Below are experts of layer 2 (counted from 0) of a mixture-of-experts language model. Rows are named router (the router's row for the expert), down (a neuron's output weights, with its number) and show model dimensions 0-255. Each number is 128 + 32 x the weight over its row's rms, rounded and kept within 0 to 255. Numbers have three digits each.
Before each expert's rows: "comes before" lists some tokens at least twice as common just after its tokens as in all text. This comes from a sample of Wikipedia text that the model never trained on. Tokens count by the router's weight.

# expert 1
comes before: " |", ".", "–", ")", " The", ";"
router:111087170137153107107156111183145136085176173108128116112167136099147137100087094131155097169109163105207160178102139175160146116073164157135100139125093076133110117116116070142171131128162086105131113061125106121070136178168158163165118118141070053148072138086121127097108149151109128104155104123100107140102112094128108192103077111132168122112080213109143114137097174131120071139157109117097139165144140126112112060103132135131133121154152155117133135079121122060086163112060141205104158127142111080162125143160102076160074161133100159125126117177127123129129147211090092135113159150165191104132115108143203098141145085137183138086168066106137168168176129107135134166202144122168125163136110143128177120169047163120117162125159163126130146116166069097133076105129155
down15:153083144124082118134094134159125070049100182046121117164132171154107117141104104167117099150097114125143155113068189191173078157143124182134156160104114116157100152135138110127154123121166145127139044109142126129166104097165160092137197120062073100087155190122112115085120128185162142070132127143111129106119137149104170153134096122128113125120138095119124154141141135185125099109118041189150122144084119107128051120160134201134118106131126098141102110155108142131104126154149200127173164192142168131125120146113150153132115118109135131100152148080108157119087160130110171094158147114145144123080142155140133119149129186136162124137129132125150057165107137163154203106082104161168113164182152060065139130129178113101084124124135096070180039214155164164100148124127145
down16:135181090108160095122124151102142094146125093126152122154062084148123140097178145141154194117054126175121117144082103089140091169151157153168126165120149147163111162172098125141158087140118110126145153114142159103150135168199148116161237121101154111176108138118148159073107029156129134110124096124134080102116134093178094130204112112168167104155149163102095132105076146151127137138119149084185161148119204154175174178168133152166170122108195165138193110089130138050118163102151046117115136059106103107064182101129106104102122126137190148177155166122117143094162156126146104119132077151109118149117108135122145139152176165079085134080119107171104118135125131120144074127152169127148141127097117183116143114093139086134167160171171144064120138131178093110108144132142150
down17:116103188090173082047138123129043128140117062099163109130108081089139076141150106090131112114088114120147111136114120161039173200109091116148114125137101077134123115135163114151096118188152139126125106158164163138154111085114194064119186048142051122112145135101086180073117118192164143111117143168087114130100146086128118120161161128151140133138123093118121176098129104115098182133123110101149134177067140174110101095136145156123128144096134101154123117143127118142093140137123092021149097114114161065124140137128142171137125149117140098134174134114071100071040076051157071111153093085129132123138072114171145071091102153128144103127141149135174134107142128136136133115135161139118118106103091101145102114081118152191106113112124109133170183127125208102181123117135182
down18:164140096118158121132118116087173137108164067159081194100094163198236099127167128119067160124186164114135115105117068068131153137169209111123120089089111073138103127098104122101155105088146177117173129164107116105131118138092148171213170101172155107083159161143156079146115134091144140160185094135103162107124102097186164151101119108101111144155158120163089106122139090097191136127155119084155134135159169150098131131092166126111189089118113176137169116118105147127115118153159137126038120146127101129114134098148174109121121111100120144090059112098083136146121171132118091098099163061127103167150150081095179138149064088147099104103144193140101061125122156157180101103099138134145106104154154129112102076169112108099152125169128081150056148092122121102169143147112106
down19:136137117049157117170091122185082169113124203149105084123095133103133148158119127062120096112106152141122109127138114049148141159150137153154166124167142055168193123126130088125093046118090105131149123171128149109117109150149135118107148104137148120150183239118144075091153112122173130142123169129170091184127114130142145139209173133128148123125187132073066149132153126150161080159126164158171154106192137173103096147133097090138113093092106113100109157111066126218142075116089049092151104129110111138100140072070148095096117141151115099157125099198184107124113201135151136087138119150142136100085111092125137132166130167165112145094142077170161145107118125110129116173209123137140157153167148162140135133124114089135147140159139130160160202120134116130110169131154171
down20:142110176126084111148122155045135133114116171123138124181114124142121076112108129146106103137170117096118126109123076169106150120150165063112071097083103089117120068118098120126142121105157175136153026146104143175156084088133077128111117111143099183109097149110113141152110136126124115142062134134084097122054131144099156187101154142168113153105137139145123159145133095124160112191144135148092182118181086131124188153068126107108169156078142089098143203131120078176174044112095156128095082136125119178147058118113172097110080117168147115156117164080127118145119192133131111162029118140158175138132114105134146118154103138118115124108129163142054180124160128120117084132100133150146183137153180085087106152084185089127113102142159136151132169177095170122210111143143085
down21:122158108153145134072098151093118115080179151166108155136138087105127127125092111134100140107133105136145121136094123131129067142142176076054097148116195095191124127146125070117127164099160175151165135166111144137167115164098144085103110082153095136185141172114160133162070133062098076102116124078169144132165073162094199143121114153123159087140124103138171096107108085131112127140101114124116125084151074084168123058076106178119106132125086169045160143180120089129099116162152148119195178081155050085109140119143150136095140130152086112142096187051146133135120108096130199099132067122170155115163149112121072110160123093120163093115162160153102128107125171127112147137080184145081091101129141112102171184080209116177176117141133111165122136139134106120129073154131142
down22:075126173140118153120109101127122127140150113103139078089080148119168173101144154130087104126205050108071101135119139185133123163159178111167099088142167155089085128124110106078127169153132175139157148120091127110196045198134098147141129145125098184169146143132075154118119153131120138165147116146133126109165135175096197156068162147188095150133152138092119142164138160198196167105158092104098132106135152133108071163138146141169112105152074142111130166116130111094163149148095149140139113088103158144194150156131180142156144141148089122164080161092130128193061140142150130163114115152063163157076117157058145146158134092094141154184065055168141129173069120120124157080110136097104124067123128149174131132166152135137092133112104101175109133155090188131134163089095122
down23:125156140128110112091111113190160138147116100139091167095111131169114108141190153157171110168092139174222143114077149134134143112150172088145063093115121187206087154127097144116187152161157158162156174148139137138136103105131121160125164127057121129152073188146138172128136177147080094114155131129088161141105137147120118204165101077159141133172144142134189152096164120130103169170094094166098167144139086198138087148108103058131125124135109087169112131062063104138115178138126101167191158131140112183111111099129110110113173140133170143145129102126176148093125100202136131095114098080112116147138135116131146112141103149156135102196149138151124155146128194118104148145132159190137132112063135084138058122147048148127103088196137164099142127160094109164097091156108067
down24:170131078133106154091135112111091104138140126125105090102111118162127074176117068121142129130092166183135070153207144100171134156121130143151103111093094081131192053094175093104101122098117137161107109136130127156024165198171108153130159085074110067155100145105104156112123158140085122120151143097117112119095177155167075126155118108150109161186171167116010091102114124091136101169096139122100130079119127129151145114144159141137185126205086166137116177062143106141073120184113109110117116189107120107071075162111118161100074129115157109117131143137092144084107145140129136156143136163103133106120121102076165164115131114108125133089103081151096111201093112151143090088135178111161152127124078134126093127181098095134151134137040116136130092165090137142141077155116163

# expert 5
comes before: " of", ",", " in", " and", ".", " to"
router:099142150112177099104095120137139168152139097087158122179126119122179095117210125062090147139110130089136123127181148185076109089068153056159130122158190094116105136088121152116123154094117133141132070083091162134132098134112177092114147116167141110124175130108101201057109085110111135080178155123133158098125130063086154168091148129124091103125096181107120187136099158140091169096140109121125133111175115153083110118087149203073145103134112079163155148124126123083103158134099188082086108113076126137159076123153126103147089213167131135082109094112129184139097142120117086170139138081142174141110102172064159106125112132076126145080201142098123102133140173101133120138133084191116160093118110121149116195124140169146135152044122167149163080132151175097137154111129100
down12:145127147086117118138125134175121097146137086089089111095117132124155146089105112106131123118109125075111137171130093137088134121077091163076136153134112081166146126185120145113116125126138167103144089165079080115033127102133153071114129154140116142151148140106102148072136122136099141154183176062172101101128112184164125111100065099132126170159101154155118168131129113103087134113095178137144105169158089103150094159119140126080128167086145107046143134165142141112085129112080151113111039179128104093179119164087110097119089062159100163139170160117119111049130104088126101132085116127073095181122134133179157123158090169141079122139122178149128151111151101112115159190061076184147047145153152097098108110146157133105135097108096116055163150054124066113158084150183175
down13:113162197107155135136156124117105117139124095060097101148081136114142161070121116143087139129118127118109154174111125142076092113099109120101085099132150167092099112121078089177060090128128094140096118077107153127147150139152054131115090139166102094147106139146145182149129150173153119114137138109038124142144174073152087156189097125184063126102113141135056168131084098179160139142184094149119145130146113064078105197104130190136171120118174108119114183089156114138127179096164156147143095136045167140144093143101155104055154147136135102189185141148141144120145126169124192119171172168065144128134111117070149180138108158107127177076110142105110136178151091090131138115147146119093161119111101149173130164135158109130121150048117118091158130123168126080125175135084195
down14:165106117069110123090169137137133120175149131148133068095126083083121145099124145066140109118151106184163086109104103111151131085110168094133144110149160160130148091166100146181052149132117104152108099143172121165146096085143132116136086058125170139145116153047192129159160178161109157064100166105116109117074176144108117109168136107146121156134141202124111123068105065130127162191135164094061147060086164119145170185120116163038163129096137173187119117156132170140164084122155096177088126169162130126158139105108106148120138138146104070111118122127149075156105127099134091088126069153148034156170118109195156115151176128163175147141143138157107133119124187090165131127097117141094157125115070173128104140076076123153086108094117135101134083105104144146113131148168136
down15:142086118121123172112073096097133090146114135071082083110090167136148175148180160181116068084145117124101114106142154112154146095067136112196120094161108085125127156115157166088121159096125151141127181160101146114108113110142189155105121191118174126190164147097149135128115138179171124125187073071171189171092156114161148101061068138098122164172109098165154131100151182105135126088177078076147110148095173088126167115142140157092140091084161161174134111100156117114118134148115121149116113174104117161194133113140126119158090146099162101129108090137104200128072195090135154178060165193112098151198093140151130169128123106162173148138117106126152064154084110098148123113113115088118131118106177111134138118176071123094145089114151118171153148173112166168122133165071116
down16:163166187100170159124083087095111108149123116114126127116103129123192172164108136093114081142109139112111097181148109057130152066119153150099086092119170166185146104165142191091136125125107174078180133177147136090089170113130131159090142092183107103143132188126128138135151122169136149181132144161136091138141157136124163105185184216080141115148128071142114134135118108146074109183166108093118129103091111072175140135087105146095106060090144131136133162144111145156138067105108116098050098142175086169148155139089154149137072076133120212157131111092060130084084133123112064176074156127142131145134042137106146129163093143106179148073112177123097085126108117128099148137068160135117146172081123113155097147198128150110104087096136138136100133144122114152151091112108149
down17:127141142100065057094168072169129114110160117099159161146154177134155150155178089087156147125157119154191091106132140113110151088116111131111172115144173147102138141139123123103138088139126130137066132131143156111162177128113112114091139145134131057076134122121111132177068096156189081135076159108097165104113134049116140118144125158112135097111143052156115111075129137209186146114040069109106185177080116108164139183039125174134147096071155168125088149090085110106137178128108143148142145077151164191094141146155158105078113120179156098149146139142141188119089102043122146129173148094141183144135098172152137132113062129112175169124081149087127110164133150173148173108106119144127134110131112150162196108116172121133133109108153103087094142154102129105130086122085135
down18:143077153179134160151180086136093105182143117110096075117067166148141167154151163139172151101093096119072133124068163139162139146189155071120162145129091104129133134161149194061085102102062152160137133118144152105099062152109126178091121111089091070111140084120124177157178137180171143111105194080099128149089141067113114093110160100184172118159166143038111095135145146106102110049140153141081102090144137127152110148119147130149136161096068111168085105077074110133100075111145132153101156158096151171182117109047101163136156120090174114123129117107100113145122132156150085098150138152094127095143165141079143146155116182156132097149153126153153127118180132130142100140175147200120137129136099175140143097093112104176123120100113095090119144193130109060125116091134088
down19:167122150097093138145097120027126194164141161136136134057143152081113100142185067112111113101153095189101125124137150095144111157084109082149065218101194185091106074125109145144171127103154119115123133105095145146112100134174126138138116149119145085152136117166109140141131098145111069145122129144089184086168141075114152194170107192070097162106143170162223095139130105115124096124125094136136161103051141135082186155099102115158151087167134137165171163101104156079158110110162152117172093117086149148123164094123143117133130124150137129183108111138113097159092116079157115111196155118166126151057153162148109135152179107142132143133123126171121150149058159152095118122107105105095119115091140132100169158080068146155124157081076182117128157116102127181105173078118124
down20:191154079173082133132094109017164120136097131136121128145103103126107113069062129155131073142108139217147123132120114136171125124098142143155140161160071189199195133110098144121170102109186121185136134123083116170095108097162079086111051152137130100100182155147167157158132144123197116167167155188111133116109164171098138103064096149113126142092184126143124067082169112153168121158104096136127136149103110161131107156129139117117096130140143112144198143132181141081149159174148120141189114096122075132114134087125071122182074122141093064192095118102078184153140092138133166092128124113099151173151166127120182149169126193150194152122103110160098113128087122115127124124120072124156107130142083162099109122118147188156146116165126162128160128125107131169102137158128139
down21:130140135169179113124134156165122123069132106162146144106137158087087111156123114155151160135120189116187150151123139071175118119156112137187119081062108123100135148146132141144104091173150081174057142175064114074127181119146143109119139087085149127056096151083166132070098119112098090125153134065118142148139133147178092131066134117139128145161113153091168132031150120120102075150140084150104110125117096151094160110162131089112069115134157180167098123075105168139100131172115066146115133141171069130075128121168105104107195163151146129123186113058182112176148122118110112173063119104109112083139183108163105102165153098066175120125104153149188129142106110135110122136110095068111111125204135134134195094147163120124113159099167145150088137096127156161204144143122148

# expert 0
comes before: " ", " \"", " but", " —", " which", "000"
router:132098144149160148154106116134117113119126161099140135153176090083170113108155124122163113165107131118121084105105156099145152184163172072118128121147129109124087140106156194085143170137137109156167120101083133128135128213120177142178188076157124089114144183193121147126131132123133132157176142039091108120163093164063176108050161153118129096127094149077099137140112136121106113101141127096128109089119157120089111116141129128163126095146087177159085164116073146091089095141045149069123135132113086189167107139100094165141083068151131089140119122158106141115134077100160102149134108145115181126078126129122124103150126151105146161095199096074077105099146143131112138180153122169160079137130127119153120101157091143097130115129174132181084213158156145149192000123111155
down9:146159069106186112148121131111072129118097170124134091100131117108117088122131138106141105205155103168024115137154168114136098183073120121120077086173079123140156117143084123099192117138165127104114133126090110139146089094111091144106168094124123128134114148064125079121119089121168125118167147146121165073131167169079094129157143130118156106091051087133251187113104127194155159141114106137137128168107121154106214145093092218148157117124125164127140149159134122155123150127165158106121131141114165170142153161102124192159098130135144120161094090114153106195096050146145112155106103147131122152106136090101120139103111123133128085177135062142128148157122092174122154058144187091171119098112164089124145057070113117107138153136098118068138117096092132138172080157169121
down10:135094185181087121122167136147127102163154115198116122091143135132150118153130113129133136072075120175150178108139184120147150168096091135104069138147119137072182140158082192102178168112045104090079162063112114164137100101098107187087108168093150088108152138120160146125123152119118125134125128100146144113114169120154107108059128124192107136121161116074160118244185122092108124158094118105123153196181063123089105199157148146131145143164117119118092152155128120096139144153158152118162148180090138138088123101105081116144105135160175115118146189153174121087151097112126129150120097117105120115120128137068092121168137085200122171160103153132084189133096129096093111085123074163047144195126181150125068141122146140168122111080156127102096120068129149151142129118140136
down11:185075069152137148175112101184107105123083136182108113131107081115100164111140170113134082135153117148122150180112149122132117124089163144107105162191130132134124100120163103149089151134143099125080169158126106133135117086134116112131112126095119119149093161148189100166071123136102125146168154099164048156134087125112120135102086103147101152081183127175143137210078136134134105191135159178130137072138104099108141181165125155141142130227152095101091095157164151091119115159113126070127110115139170091203150080116112092180142115090118155177131088180149177147120113090143148070123209136079135141108136091130120129147147099151142168085138124112144053105088154153179150121087161145124101149149162184199183179164152112118144107049158155124077097144056127098133081131139114
down12:079109142153126157151043137088145128131121131158105151160157147108143095084116061160149133140074155115171120101113129144106173122062115093141136110105165161174115126166139138104121126130122120105198127078118120071116161119108160096086189147138087087102127069113063109134092101098071112093084125128130137162083104113146115163059163121202125139116097143154091152162176133117182130152130126180150169156122175096140091137121093169164131112119178085094162102156113165119088149101122094106146156175201180104112064088075107155129126120176140127112136123103167159117113119122109137132125166074163116141103103135112248135159081120100111105160048160124119067162123114109158192168107138121147036159093150131113168169128134108132104148142092050115155125137105140163134180180146140
down13:166180158113085154094052129149137173109107054100095106137124147164077116126082131136078106088116122092147088133149150126139168161110175155168132120146088114134120178115137103134081120143121077151168170099168148149077060092088147077145128095125131112167142075163132086188119110135092128115183168091179131147080134168078154144133118133131178078127072122175175164134132083113113100046133099196121166118135146147160065165146138130095100165178085117135110091087161201097115171107112138127116136111087123091092144131135082181116148199076102131037090105126154123147163127135148134116092177151178123125160113116143105179089175172086125119111088136130082081098161167151133100161081159098117131087102151117147129137108104154115095183181090134120089095173101154108104129137175115
down14:128107092113094097129221167107100157140103226154135088142124153077123111103133133162107127167110117132134187124158113166167192148021147121155139116118113140101206113109123158135181121181101140095123133116173176182124142114095116188101079121057175164139102132119113119122155157176122181110136059163134087136132163183126151110119129161153123117156101141129082159138140163129136135147171121102157088120123091132136145141195153142038140132130173125172077082152137098149109144144163083136110126157126150164124137116114139150210106133118189140115129138140117099131094143198137117131121099172122086161091138201130184178111123172077094098123082149119113117121120129125059153184167151099147071106088139105120155110087153113067150126187186181117146104163123099118127150186114142
down15:107125107120105179136162158237130134160162144163117151160129126113135147117142076094164175118105168064192158174139126130108141152157099081140105177110137107112119158145191117197068132208121103104138143131146171083103138183119146094201109164181122114121154114196095118126143152127077089114128101136151097091143075158141141123056137138134103096123137130085125174174078197145114141112154106184146158080131101101132131134163135131119093113092089121134078137102173132153076201150142118149085067125140109111126101144130151112176100157130118182123111119165181153129126154128121186082182134133096112115160149101138084141106150097049208122137088164094136166147132135127141130093150121189132089136136158146146125113092148055109111131158139172146156054147156084126092204162143156
down16:124174075124113115165078099094147135161143098175105124118188111085045145097143138155115102129140116148102132091093105111144136125146099183123206168152183127080133123134068097193082168117152125108134111116184127111136156164134099081203155141187155110125128107112173147125120192182103206112164075110093170132154162121165067159092083157105155167159115099109063141104102092120146075164159109058126146145072100121130150118070133122062116129192144178129126127089144110130154155118174130088124128146092171118120139087115136084102180130122098098153158118126095134144115119170119125116114114123196118098145119170143135131101099120103156145138109117135113094137127103051118130150127175119112082080069127130211168178148142136173103116214175149142148136181093177104131083088110113
down17:117195092141092129165175124096183137194136129135108078095130113145141133120117129117142138119174072209103152130131148092117081099100153122096144145123088127202175130035119231174180118161121202165146146123122093108161147125160131189129148119080094109129109138087119126106156155139122085114073200140134142135127154150151146120150108138135075144055147091115135071124167103096126106165131126095087143117130174102189085099122154154070118140131161121139209090133182149153065076136126130201125143154176070094110095115136091121085120116096122140134180116160120114176122176095089091108124104140144128180164100162133171165124124175170154139161158093143133109121145108161115037119158125113097095109160183140136135168123140131052103117098114146091131120104106067151097125139145123
down18:188167141107106112111100073087103131055083128068138099118083178098060173050138107175154140165135133145176155149139123110177205131168127107104075156072108163101151151140139160166104133132096099114111139093147143060131148181142107110108094133079127051137120111154053125141112072182090075098112144108120058122092098130152118110103115108120124131137153136079152106172120129179117152147108123101176174126132115081098126141140101094188169121132153119104092119117110144085157145169123132092124166191147132129131079132081177173150153114145120188138085113093177177120185124145140074135129140118140114123120126175152094165133111182119136111159133092149155109163145128129130146126163161090123108120101145176072081146129096143115155115170174108063041129142204043138153138139100158

# expert 2
comes before: "-", "|", "201", "200", "202", "1"
router:095056138095135114129128125192142165138176115144134133176198109107129078045082135196167137165119137101133135135144103176092197053110152138139091092176112092132123152085121082134148154105145134065143104179118161103137101100092122148112127126143156091111204114120103119141119097113145178129112133123067143099095161151106143132089183173129089139135061184104081115145131116124213075134126112090145120168075141146092112108128158196099085073131111189153111112134083116096094096146103189179137167152114054154168101105136116151160096171125149075106083139111089134108150082175122157108089165088118182093142179113113149092111096121175195171115159120118097127152099149094121182148162100125097085155176119174114126141120168132119134151161118152174130182129112099133143089123166129
down15:107108150198099114129132107164039129193177124141162115152076133140131157082117101188113138126140159084098122085150099147120134145086150121130113129143155150086138121099115103082081153166104164185136146171088149129137112133122162188077142089166121094090098125119125108119121149071101091131168115154155183089130100159152136125158118151125116116089160146126170146123099108141146100073152119209146141070124126059165143160111140089119118146115084126099053097102138131187145106165134202141194102131121133139162093115156112119157131151114121111137076147069177070161198154148117110162096102081073133089215034178161063163073144095110078140115159126133109100079156169110128131103089150152139169107116075124150120163103120110162129056096132160142157154140071139115106108115171145
down16:086116160103148177215155109155144121138156136164161120113072121075056089141159107162129134113141104140146135143192117144151070100094159133133096198130085108087100154100173124074115074111133146183109073186121130148205110110194139168094151102143109181173095121179093107141168165114113134083165157146148111129133120115164128103149171115153101147113102103210057141210110127190139132116104147191118143169110124129129149108120136060121138161093119122135142126101130159123065146117120139173133136143116161104217043124140152137117119094152090103125130128164140130163096100093134112114110135173110151117104141186167103167119131123126116146073120145118150156166112140165123171132096133181207151120133073146130135130058143156122140111134096170067094040154088122080133096086122112
down17:155144099154123109172131084093132133160152099120140105230126110162152147129178161113153145142174141117128168149184184123122189141145105128211151086179123168087131137125076116148113139092097115107115124180116134058134197205131156090105145168117141142108152063106144172146081110196103173121150123144186189116056129142192147100158151126134057145105138110162134127163186111128094104148178098163097122122140140140131127119128176139162058179087138160144125158091130112148108162132119155122079165106128112092075157151154155110169143171125127114184113141071110121104163071176125154117162135095145146130188192111093138130102094108163148171177144133139105119098086125064130070091133098119105154184177145197123120103105155157112136110133196103097116125131051127145135137127150157
down18:168098215195051130193122156151158117157183147170111114102143168157094135128101136147099121097177120188114148136175092137131108094092144086132085154169127121132163131150110112125134114123164125151100130114152155111117104124084167144165071177147103164111104106142180141173166155144107109099070138079211125169090142119134131189109168162107181138062118120098145087122083134172074147136101085115042144144150117099143131178099087115064111082102035119175099148154104118083094088139067156130112146116130129128136112111158126044144195128081122130152099182134150114087149104138112141137150129144204129083109125116173075141165117161100178121142144168158130117129169110175129152133165142152092103152124151098160234146122113139127126085147134121135093159092096150155084123120127110
down19:072145131136185147128136111196140130070144151068162093079083094116150156050094134068131150082161112179103100191111109098144071135135088122170135131125163129137127129142152103175107130080120151171106107130127100135143155193204094192186166117125076111089141080162114136139172150099126160110130078118147064094162155117127086181189095130036119131078207107107102145114136121192110149109106107129153138144139134080132105173111106153129089148086117149158124169090138126163136088149170117134123200075091121150156155114151132082143159095132160130114152142143157094084097131113111120111136078122151094118082122129132162143045108151125113146140173152159092142153135153147063110142097129158144139128081148151153081145113111154146140079113203088182161097100182140103163148072172109
down20:097118111114133170204160109101133123125112235117096100090146120069117106133151089124085146082133104116138101138094100123128108097143143072168156142124104096163107100163141149148064082116122113129132118186095112048097104056130117100126205144118070136141161151199094106097131159138154116225123142124134159179148147091081144162138137117126121164107153124183085094135178166100116177103144128070119132149135136151115107137158117121134128093136137119166121059115134069129122145184135100124093137115140109136162094144102115156119155060157149142088129123148162099059132170136136132173142128072152090178076089137061155088163121121155158097169090104199091094140089112146177136099104125057082118105076058090114115149119102128123154111136148139096125083194167114116179154131162183
down21:088160152134115063135083139000080150105073108105113096092042123136082192141183085145154158090119133143122194181188151103110098144103129147128102095149098139127183097102129145189100130122103140149085119108148088192131087145116129090102114098113090122163070128162104146155168134189140113082135070128133136147187129118136176171198143130155177103103117086139135153084136150130097157172137140134122132125156141091149105134149100154141164134113155121159134158099158133107117133122161107106109157170077169122120136188144108166159174143155174106128133083079154137141127124071164181108144116108145157141148106163090151168121085090067095120178149133124105146096151106118137058077039150103111169074094114131187184134140127099117142099145140142141126123185134102111071141127144140
down22:149177062164122118130095185134168136179095127095118145163141081102124152141107151041121109104122116070111176141159130120155103207136083148132162135167136111095066065122116110087129131089087158099143200152140109106169096126138148161112106118092089147152100073137107154116157082154108137125097115146193122131107139181122115123144120124145108115125143115145083142172101127098149134120147151121120174154161119183129084100150051143127109174142154152134132132162131141087102139120140089110106160075101159124184167205091113092164107082121170083197075114154097189166126125197134062139128118138108156205106172096084099109094107114079116124133147178112216143142131140159094118106184125169116151120068126144133133119063146086063112160095152137163098203107118072159153111131113096
down23:080174078109053162080159089214126191175123112112129151103102086137114148071173085116142102090097104138192150138105102155120126140149093136117158117113161106169081180123127124101174103105104112117149105112127123034155166200119099132114160187183115097160158119117112103117120143162122151125101120118135170131118109105121100149121148083130125131089128117098088098116127151128132107100118100169099209112139136170060089128125096158163117105125147079147154129137114076082143167167121050085160115133139184110139113129123176109143109136158118161113113147172085175083129172068129125140130108143052114132139137127118108143139100141136136129129118145134094137124159129146037183022087140124109119159124087099141084096166175074104120188223109095107192104073110127130119146121180110
down24:137155107127205080118091151082151158104106155162116122131127129139117101101111144165144076095157131123145173095145169134191104116181115200098117110147086117159116158096130124124091103122177124158130126099088161206091132134084126126103133150111101120165093127130090154157126087150152156087136109074123160143157110078091102116070111114108129074126165153058160121110121156079195124123080086109192146055098094150139056125134153117094121172139139132166094112187091051127101093125157153156173107147118174160101163120217131145122058125063158127080117146095108119127110119119129123153145128128106072129132126090120158116163119167125093178176121136126171176114214141144108044116109087110123112126133156091131106090140096084094099090173169162172213110159126157127147094092158153

# expert 7
comes before: " the", " a", " to", " his", " an", " be"
router:174127132169159114109095143143143123124137086094130169100124068116141073098212110096135092099137110075178147162135119165140178131103163143181111113165105090150145144108137177113102143123089053124134101136100122145100121124131216135092104098173154124127099099128124104094075136057092150088192111129175119142104137135114140140066106095112152061121111113101060181102128094117132136112080141134108168120126120160118173036127152072083120092164108130108141149168083151085104138182132123142126140133180141149125139137142116086205108136161077124045061154096082145103136154132101088111096123077137143115111148133108130096108117114140141108110153170084156150210105157151158141106106136195130116080210155104150128116056073176147185174143156154185148110128145092128164112102160119
down15:080126154161185167171127144212112063167124111131153157114105165160144120123142067101110130161098115154160089116154118039118116104155170110135125184102134127168084098084151127096125116141134201139162150166131135126131091133146111181106085170091109096145119093156137110122123088148144133179115198109081114173154124132133144122090145094140126159119152078131110093160106141174111167149116145108169097086106186078184126123159095141113118128137078116107101088102150096119130103089078188131102135141179133117104174123126065088137123183150123142184081062098101199162131175149157107034083142128148098089151068141133079166112106134166143154072159101158134157193176127150171155117126153109111039125169115115101098153128130150117119157068121136195110104123137071115155086172116131
down16:147095083151087154105167126026132125134120094136094191182160161144107143143187107062125110149125173141126123155074131076100164159060111102185111135154192136151179085146153150182126160148127180106138123158071059098173141069127166164102120154130157190134154185172164120104165133095082204142173137118116131142128118134135154125158138154128099164124159112105132102106149066154111142091073117156126172085124131123116126097164213134146100123146157093127156154158105080091146117191096153087112171191094140097117097092126143137151115151083152103110094130125097094063073168135116096145145127077125139170098095132142148161097090187113146140132152099113148113106161084091162142139081101090128160074149138108140133113166105117115138084157104177071208120144103145168141159134169115
down17:086146089131091144104062137155190091093112110170050126086112140095075118129153166113063153123112136149122132119158141069137156162143092089092119127104107163173128166127130129165145188113092154100194156096161139172135083185147102140145199143154080120161137181081152137137183112164145136138119165113116067136106106112182168099183169150081166161148131114186151154136125144089094112159151136159136115151147158073141101102168139112183117112121141100121155138055101142148123182088114144111147111211123129152102137139121126161144085083094153100142144197047130136135108124071145141139119130167067144126131139122146125103176084126122179141096128107175137112087142140192133067107180126144120138106141137121157090118189139144175069069152156231147150100165095067151144125108139121
down18:138130108093120146131189126118144159098102148144144141113098157149136156162121105084096078116111195115176132201111129190114056120167148143115129111131138123090055107124128186145065128088164084154147132071122086143109138059170150079138118142155113197124103156101150124135174118097167152146126166107086168109155126083143132100082094113203097142137141099094110149151140109162053072127170130128088090089142107129117139119148185160130165181117161130172102151097113156118146074114132108171102123157037149130134092147082085132153108112141175093155160165166137163114143163000167173138100100120132150064108148098129146119177113125159136126130209196144108100146152139129118117166117115094113093150113176069114145090135082113127103134114134094140166131079097139122086088127127103
down19:131119110149113195111162133215185156165187143158145185155159107127134080133175149147119152102202167092085135114139136116091163128151127139103123207165140066172092094131106139124128148140065194147145160159155093118101163158143113179115158147118164102115075091121151137096116144131120122124137148070125135185144122128131151121208098068118120162171115151092125123214109163130107107127120174086146157123136105066138135137103098099138154177214093120154129143166122084132182127159109125122053152151137073129163161086128179116124198068120095154101120090075122150103125116161120054159082124093143133124128160052096117097125199164114093110112158151138073129087144096173155101125148133203172150141110118145105114145112148114083144100095106116117085137116079153073154124120125145
down20:089188138115142161141170143155166141136145100138131121070122186090157136179125072123157095082149187113117160132122194116135165074119150139122181094161152086171130187111144141100167177114164126119112099141083111113107080121160073110127157162129094190133141091178156117103074102082138141132100155128116102145157111138209108128110171171161098116143128112108096156138168124111121180134094141136123121142130149119133140079103169134139053111129093153143085120156100152128121188148133107088113073106152159138118092067192113073177055111131125123137176096158123181105141118173124120176116095143167123131138107200168156123160154103158146092096091159087134150090155107140134099134098111059117123147181142165077083079178147108056104136089121141200179179126126136206124187083080120
down21:119132139091170108182114115070143128131180138146113168161113065163135143068102150108180078161146141145109209098175087075153146137157121166096190085169128077071128179134140103120134094011132135119147131152145143081102133180154120128109071149130120111101122168103105093066121204129081124142141111183123163143137086126119135083094151135094112126107145121144156127152109167152128107114125128143098105146178137104129158195175154185178130105128168126145149094109157081142169178166113122135128168192172170112142152125140122181149100123165136116148133099141112075154155110117132096134071115063086108085059132097098073140139095119123076127150103096192161086082121142162096176137138137067155085106061112115145127101150138206124142122145140087156132101153123100110090129089064149
down22:119149172100113168108192091069196150047073140121136117126119138175126111120099132140110135146086151160142162154178153148158134128119156134150124113141085117112132201072177199153155096236134173136126157160097165126085184146106184116090122088183087154134100159149149119141078123147146124103100107172147065134104104085178162112188114118171136143143154188129142127102154094129104109065149119083152133156137086100140155090134055091116119100106084168126158109095120092120087093136101167143146147177153072166124123162163105134164086127077249123143159113133163091165110095119139147148090167172215130110090122108187130136122151150126115121101120155090091147146155197141138089121094099121159143127099133108103114136117173151132137149150108122104145208125123121138133168138096143
down23:117114153126077158119137103163118095067114078148097091107195117115071088062081137139095065155121163173115168084116113156107133128113174122118126100157126177147134127146118068083157227177178125182083163145135091134114109058133097116092104154120161174094152093133133101150093132112122132135099148147131095058067155083085164158155088104212120120091126141177178093113168134177169156098129093172084124141126089088091108125080149111129127106090127100110081143090163163075157151134155128146091161070132088090100103123107118089121174133113145074136094138085145078122135097139125135101150116116127108163137140086156098140145082156096148077116068115064164111106101071133087131113152146094075050144147152118127134150088118143188037159109129124115153109124127113097134089115150146
down24:143112137118168109145117146090111152115121150174116116173170125095131095151146114142121171129124192122101136052097182132091151131105084092124190135127100135144160102110115133129168161195163112095200119137183070107105085103094121231112078182091089155107167112125102118165093086138088057163152078077140160131089131109121139125110148069143184134120115065140156131126115181115099114126122146072092196142124155158184161102155113127130076145114140109071196122141048089153104138139122171138126110131112104097130123150122118120110220136175134187095106148113144137169163162157105157183181169148137091155143177100113157139142103158146163164171134127107155197126184168112104146136141118154109134162086107072084159117109088077106140099133117101121149126132120198155113165150185111